Below are experts of layer 6 (counted from 0) of a mixture-of-experts language model. Rows are named router (the router's row for the expert), up (a neuron's input weights, with its number), down (a neuron's output weights, with its number) and show model dimensions 0-95. Each number is 128 + 32 x the weight over its row's rms, rounded and kept within 0 to 255.
After each expert's rows: "comes before" lists some tokens at least twice as common just after its tokens as in all text. This comes from a sample of Wikipedia text that the model never trained on. Tokens count by the router's weight.

# expert 6
router [142 117 185 122 104 121 155 119 109  99 142 204 108 136 151 156 153 125 133 167 137 109 117  78  97 121 119  81  96 116  98 115  53 113 139 165  97 103  88 164 115  77 120 123 226 141 137 137 123 122  92 167 147 141 129 123 157 158  80 155 184 119 121 173 130 153 179 152 114 130  90 132 113  84 191 197 172 138 137 148  67 136 135 101  94  97 167 144 136 104 166 189 132 152 167 117]
up0 [132 135 140  78  89 159 106 158 131  85 118  74 122 128 116 113 181 107 106 132 107 182 102 122 128 190 119 119  51 131 110  90 131  95  85  90 203 126  73 161 132 103 117 151 100 151 193 138 131 139 126  97 134  79 137 136 157 104  99 183  78 100 187 124 113  60  91 133 136 101  95 120 156  90  98 129 137  60  96 106 122 139 134 175 102 124  83 108 170 150  97  86 137 102 102 154]
down0 [120 145 150 133 144 151 120 172  92  93 134 158  66 101 173 141 114 179  68 151 159 133 103 163 174 125 116  62 143 140  85  52 150 153 172 106 134  67 106 187  99 131 135 111 106 120 128 180 132 115 126 125  77  83 147  68 150  98 105 157 135  95 140 164 103  75 111 140 150 192 102  97 141 131 123 143 153  95 150 119 186 118 149  52  91  94 156 160 132 109 107 118 130 170 132  96]
up1 [150 163 140 153 119 105  62 154  84 115 158  91  80 109 150 136 153 165  80 128  34 153 119 134 152 161 125 121 112 153 157 131 102 131 146 122 115 127  75 139 127 132 152 144 142  81  80 143 116 147 170 164 139 121  79 151  94 141 170 121 128 106 164 147 208  19 132 138 163 154 153 117 118 128 127 143 143  79 143 153 124  87 146 151 117 144 174 183 148 121 205 107 157 156 123  79]
down1 [146 192 116 133 113  72 103 160 117 147 138 164 181  75 170 180 164 115 169 153 126 202 173 109 117 121 149  90 148 154 151 163 104 108 126 112 108 161 144 126  91 105  76 168 150 139 105 145  81 146 112 157 104 118 147 122 174 120 113 143  91 126 172 116 155 176 158 118 137 110  95 140 119 193 140 197 122 156  97 134  65 144 157 114 130 192  89  96 126 176 161 180 121 116 121 192]
comes before: " |", "–", ")", ".", "%", ";"

# expert 3
router [126 138 111 106 163 117 155 192  87 117 134 198 107 122 169 143 224 134 137 110 121 137 128  64 140 107 112  96 125  53 135 104 151 167 122 136 120 157 118 149 146 127 178 132 125  62 170 147  90 107 109 102 191 118 153 117 156 130 160 146 135  81 121  68 137 160 176 112  96 127 187 161 145 127  74 110 180 136 116  99 143 124 137 154 189 102 166 103 126 171 123  85 136 173  88 121]
up0 [167 183 118  55 169 102 195 106  97 103 121 121 153 115 132 136 165 116 120  93 139 168  91  99 124 149 146  56 166  93 179  79 163 135 170  68 117  92 133 148 146 112  93 120 150  97 157 147 145 136 123 160 154 119  66 106 117 133 179 124 118 148 155  87 199 139 146 175 165 162 104 142 137  82 124  69 166 141  74 116 122 126  79 126 122 170  87 127 148 120 129 152 154 156 184 119]
down0 [ 88 128 107 122  54 161  83 174 158 147 110  91 100 132 159 117 203 174 146  74 163 156 155 147 118  79  86 125 124  95 139 124 144 116 123  91 125 102 130  66 133 160 135  79 118  98 141 146 105 207 137  95 140 126  66 113 163 139 119 153 136 134 184  92 117  71 137 107 105 137 138 166 134  87 122  68 177 122 190 127 121 121  81 134 123 179  64 118 119 106 155 142 150  86 146 133]
up1 [ 91 190 126 172 141 122  89 119 118 109 164 169 134 114  67 122 138  98  92  80  73 144 112  92 125 135 115 181 145  96 182 175 129 111 161 107 127  76 166 142  73  97 154 153 108  79 161  77 109 118 179 169 132 112 119 156 140  59 147 116 112 116  94 130 111  64 141  97 125 170 142 143 146 135  70 129 138  96 141 134 186  93 135 188 117  96 124 101 101  94 107 161 126 122  55 105]
down1 [152 140 130 117 112 139 143 130 173 130 103 169 126 161 166 118 172  84 156 136 119 104 136 158 143 100 111 176  83 104 143 125 122 108 139 149 117 126 104 140 194  92 177 102 118 141 115 130 161  96 135 112 129  37  87 169 145 182 139 115 108 133 127 110  81  85 143 169 197 109 141 125 114  75 116  78  59 132  62 198 131 126  97 190 148  77 157 141 118  88 107 137 141  92 164  73]
comes before: "\n\n", " The", " He", " In", "=", "The"

# expert 14
router [101 140 144 152  58 130  83 129 122 186 147 181 147 103 156 165  79 153  94 168 123 107  89 131 141 132 162 143 149  59  91 160  75 145 165 114 135 100  92  96 117  83 100  84 182 175 112 139 121 106 182 146 130 127  66 105 158 135 163  87  91 111 137 123 135 110 124 115 120 129 163 183 155 148 101 122 134 124 124 152 144  96 137 160  93 195 176 105  92  96  96  91 138 109  44 152]
up0 [121 149 114 136 134 134 148  98 119 138  74 108 139 165 187  96 113 142 104  63  61 171 124 102 155 128 163  94 195  89 134  86 179 109 105 121 159 178 157 168 157 148 112 155 101 152 132 184 127  84 162 133 158 135 133 156 133 139 170 107 106 114 105  15 122  70 115  85 158 119 166  92 183 174 153 131  94  97 115 134 111 118 152 143 116 143 120  86 128  88 136 103 174 150 132 150]
down0 [132 152  50 145 105  91  91 107 169 139 156 113 103 169 172  95  94  97 159 135 134 165  93 111 167 149 163 128 186 162 128 208  85 118 168 117 163 102 149 155 113 108 111 130  87 134 137 127 133 177 168 196 119 145 129  87 132 147 113  68 123 127 192 182 121 133 135 175 139  92 116 155  90  93 129  90 123 147 147 109  74 114 119 123 128 128 146  89 124  74 184 116 178 154 179 100]
up1 [142 161 102 148 163 140  64 118 131 149 155  89 115  88 169 136 108  85  88 123  72 143 145 196 116 102  79 130 144  90 188 125 105 127 142 139 127 147 143 133 106 161 120  90 186  88 173 108 120 103 102 123 154 164 200 128  72  89 116 119  63 111 144  86  83 169 127  80 123 121 117 123  22 112 147 185 153 127 100 110 106 134 140 116 144 101 139 167 146 128  65 120 152 126 120 130]
down1 [131 149 117 100  85 157 138 110 126 192  88 191 125  42  74  72 121 148 141 118 154 105  98  71  95 166 149 140  55 147 110 114  93 107  88 170 176 172 127 141 136  90  85 117 146 111 110 139 132 155 106 110 171 107 159 136 204  82 121 131 168 132 143  95 154  90 108 167 167 153 112 158 118  84  89 163 121 127 172 135 159 172 103 103 123 134 117  90 136 172  97  87 120 118 110 107]
comes before: " of", ",", ".", " in", " was", "'"

# expert 5
router [135 120 140 131 194 178 105 120 107 135  93 108 145 128 110  98  82 114 124 156 149 149 150 131  86 173 106 174 158 196 174  95 101 117  85  75  99 138 161  96 129 175 128 130  56 129 146  62 182 106  86 126 108 100 120 131 134 146 173  97 161 112 157 159 106  74  80 144 145 143 137 168 111 143  81  68 133 117 125 172 191 119 143 148  98 135  78 172 163 159 165  97 133 138 179 114]
up0 [119 199 165 176 123 103  48 118 147 159  70 102 141  99  97 195  88 137 124 170 111 139 159 147 117 127  83 135 132 100 130 107  77 121 138 129 128 106 110 179 171 129 156  57 129 140 163 138  84  71 107 122 136 121 125 122 106 110 123  94 106 146 190 111 170 111  97  99 160  97 191 161 114 122 105 103 103  72 119 139 138 128 138  66 142 131 171 118 139  91 122 150 190  99  63 151]
down0 [118  68 167 118 109 115 143 134 140 178 151 188 123 129  88  49 106 110 120 136 114 151  94 136 117 115 149 146 126 151 139 154 140  93 178  77 126 128 120 147 168 177 168 117 127 157 158 165  77 181 128 122 119 134 163  69 181 112 216 167 162  75 135 120 121 118  99 116 136  98 102 179 106 130 119 124 131 110 106 181  74 126 118  96 145  81 136  84 178 103 139  85  85 131 142  60]
up1 [149 115 121 111  41 163  93  58 138 146 126 137 139 159 165 136 108 103  77 137 154  87 143 119 145 139  89 105 159 148 131 157 131 108 111 110 134 126 138 102  83 187 121 143 159 148  77  90  84 172 152 137 154  81 171 163 112 123 143  93 119 134 120 131 137 154 118 123 162 172 139 177 184 116  95  68 115  74 178  85  75 169 173 131 180 178 151 118 161 111  99  61 163 154 133 119]
down1 [155 153 146 100 154 162 140 110 135 198  74  79  89 149 142 196 126 101 137 141 125 149 161  94  82 161 130 191  77 142 141 124 117 119 141 168  89 126 143 154  95 110 176 128 219 152 119  82 118 171 151 151 126 130 112 138 159 135 122 151 153  62 135 121 121 102 110  75 138 106 166 180 147 106  61 144 124 138  66 124 160  96 140 103 100 142 145  62  83  95 123 162 122 162 111 159]
comes before: ":", " |", "|", " by", " =", " information"

# expert 0
router [113 124 116 112 111 120 148 125 189 122  93 107 158 176 106 153  69 114 119  86 109 149 125 155 169 146 177 174 140  69 125  84 122  93 153 107 103 138 100  96 154 143 159 104 125 139  92 169 160 132 173 117 178  97 136 112  52  85 119 119  25 102 121 175 142  97 153  51 130 180  90  69 112 144 118 103  97  98 115 136 147 131 143 128 166 127 114 148 128 158 105  78 138 152 180 157]
up142 [ 73 104  74  77 144 132 129  99 106 145 137 105 131  99 152 122 135 121 108 111  94 120 155 150 157 175 139  57 146  72 141 102  71  81 178 184 103  77  98 103 169 183 130 109 150 135 136 143 164 137 145 144 126 138 170  90  75 117 162  84 105  79 137  94 112 137  92 118  98 108 128 101 114  90 151  53 194 115  76 165 158 174 127  90 145 135 160 102 136 145  94 146 142 121  73 111]
down142 [ 87  94 147 108 134 171 167  69 110 165 109 143 186 103  90 142  89 155 145 121 113 180 143 171  85 185  77 119 137 152 183 113 166 108 137  56 192  95 123 164 159 110 102 172 163 112 129 166 148 143 197 147 128  71 112 107 149 117 163 130 136  91 102 138  70 145 123 152 119 181 135 152  91 175 141 153 150 191 180 119 127 111  83 135 150 111 173 126 101 127 133 111 119 117 135 101]
up143 [153 158 109 159 128 131  83 138 165  83 114 134 103 120  56 112  93  96 160 130 132 121  94  85 128 149 125 147 135 210 142  85 126 176 132 110  87  86 170  80 203 125 123 173 146 115 117 160 132  89 120  62 171 132  92  79  58 121 128 152 103 107 119 113 130  72 140 136 135 202 151  98 103 178 136 191 141 126 136 102 151 155 188 146 106 109 104 133 158 113 131 167 124 102 133  98]
down143 [ 96  82 161 158  97 140  53  59 170 143  93 141 161 113 125 105 130 155 109 169 173 133 119 144  88  81  89 122 125 146 136 157 143  93  89 125 137 144 118 154 152  86  92 112 128 110  74 155  40 179 122 138 103  89 108 127 174 110 119 151  89  70 101 142 129 176 152 106  96 176 115 160 145 145  57 171  69 109 148 171 123 131 167 140 107 148 118 102 160 155 110 153  91 172 127 119]
comes before: "\n", "  ", " 0", " 1", " 2", " 3"

# expert 9
router [154  95 116 110 154 145 124 113 121 133  67 132 159  67  98 115 108  99 149 112 107 105 152 145 133 133 112 120  94  72 110 170 190 108  82 119 115  99 178 133 116 149 148 107 147 155 158  76 141 123 118 114 139 108 126 122 118 134 196 166  57 159 100 128  74 178 129 135 109 127 183 158 189 133 147  88 174 133 139  98  99 157 115 194 139 144 176 161 172 129 182 130 125  35 148  83]
up0 [164 120 111 143 168 168  92 102 135 140 148 164 179 151 127  88 107  90 125 140 111 189 172 127 151 124 118  90 125 103  82 134 189 149 141  97  59 129 135 142  53 143 128 147 150 163  85 165 187  97 143 140 157 123 146 105 129 127 137  91  65  92 151 165 103 129 125 151 106 189 188  95 145  86 167 153  74  94 169 104 129 158 129 181 139 162 131 134 102 166 133 137 161 136  77 189]
down0 [103 144 146 177 158 141 152 134 160 146 104 102 125 101 110 130 101 186 138 120 102 156 116 151  96 125 129 115 123 159  80 143 185 105  91  90 124  89 129 134 180 113 133 135 114 136 144 114 129 184 107  94  78 117  70  68 125 124  91  52 168 138 167 141 137  56  76  93  99 105  81 130 161 139  66 174 147 203 194 121 139 136  91 149 152 163  98 120  94 144 135 157 152 163 135  82]
up1 [189 120 134 164 159 166  76 139 150 130 140  88 187 151 101 150  98 134 181 141  73 170 100  91 216 161 158 114 112 118 111 132  74  96 135 124 121 112 129 144 134 151 129  96 170  93 110 116 136 146 190 131 139 111 127 158  90 107 161  74  53 136  95  82 116  60 100 136 146 155 172 129 103 146 115 105 112 129 125  93 162 129 180 103 145 174 166  94 193 136 130 141 184 123 117 141]
down1 [114 113 100 138 159 145  98  97 138 126 131 166  68 142  88 162 164 155 139  77 194 121 148 148 121 146 117 152 134 185 177 100 164 135 140 183 125 127 103 152 116 169  62 156 156 101 161 142 106 148  73 160  89 102 153 127 173 120 159 172 180 109  98 126 202 124 119 206 162  50 192 107 138 149 120 116 143 142 102 116 179 145  91 111 139 134  91 130 118  92 153  83 138 134 143 126]
comes before: "=", "-", "|", "\n\n", "\n", " ="

# expert 4
router [147 113 170 117 104 118 150 125 113  91 146 213 113 126 146 157 171 123 135 156 129 109 118  73 110 122 120  80  91 102  91 112  60 107 132 181  87 104  90 169 106  63 124 114 237 135 142 145 120 127 101 158 149 138 141 116 155 156  88 150 164 110 121 165 138 155 190 143 105 132  92 123 126  96 169 192 171 133 139 150  62 148 133  94 104  99 168 150 141 109 155 185 119 149 160 126]
up0 [177 128 121 162 154 159  93 168 115 131 102 136 196  88 156 126 143 142  88 200  69 136 155  88 111 194 139 140 114  92 168 111 190 120 101 119 127 103 110 123 127  96 103 134  93  79 104 118 166  59 174  90 177  70  85 116 127  64 157 150 154 135 152 118 126 149 127  93 155 144 137 111  89 172 144 168  94 107 153 113 131  93 125 134 140 149 182 108 169 147  78 108 102  90  91 146]
down0 [153  60 104 125 123 102 103 163  97 122 117 150 115 166 159 109 169 132 143  53 128 148 129 123  79 119 120 152 128 110  97 134 122 133 168 144 182  66 162 141 118 172 171 115 129 118 180  85 159 146  75 158 111 150  65  87  90  85  87 160 136 170  82 131 120 129 151 112 124 107  57 150 152 131 142 119 103 158 119  84 109 195 176 137 162 115 147 107 144 157 172  86  74 174  82 124]
up1 [146 114 118 153 133 112  97 166  61 190 184 125 120 122 155 156 129 107  60 151 113 199 140 165  82 161 120 125 134 107 133  94 142 156 182 122 183 129  42 129  89  81 145  99  79 160 100  96 117 130 114  99 173 116 128 116 155 127 158  69 100 128 126 161 132  99 105 136 149 109 167 148 117 187 123 133  96  90 131  99 123  94 150 179 163 182 160 110 109  90 105  86 100 156 145 171]
down1 [138 112 113 102 136 163 119 158  96 104 165 114 117 109 194 144  70  90 110 115 153 109 135 123 101  57  77 121  77 169 119 134 139 120 190 154 149 155 114 112 172 195 100  76 152 151 153  78 114 125 106 121 153  93 105 142 150 156 122 100 112 130 108 180 121 135 142 159 106 163  92 179 100 103 152 129 102 220 115 163 107 111 168  73 135 121  91 166 156 127  77 155 170 155 188 117]
comes before: " |", "–", " (", ";", " -", " Republican"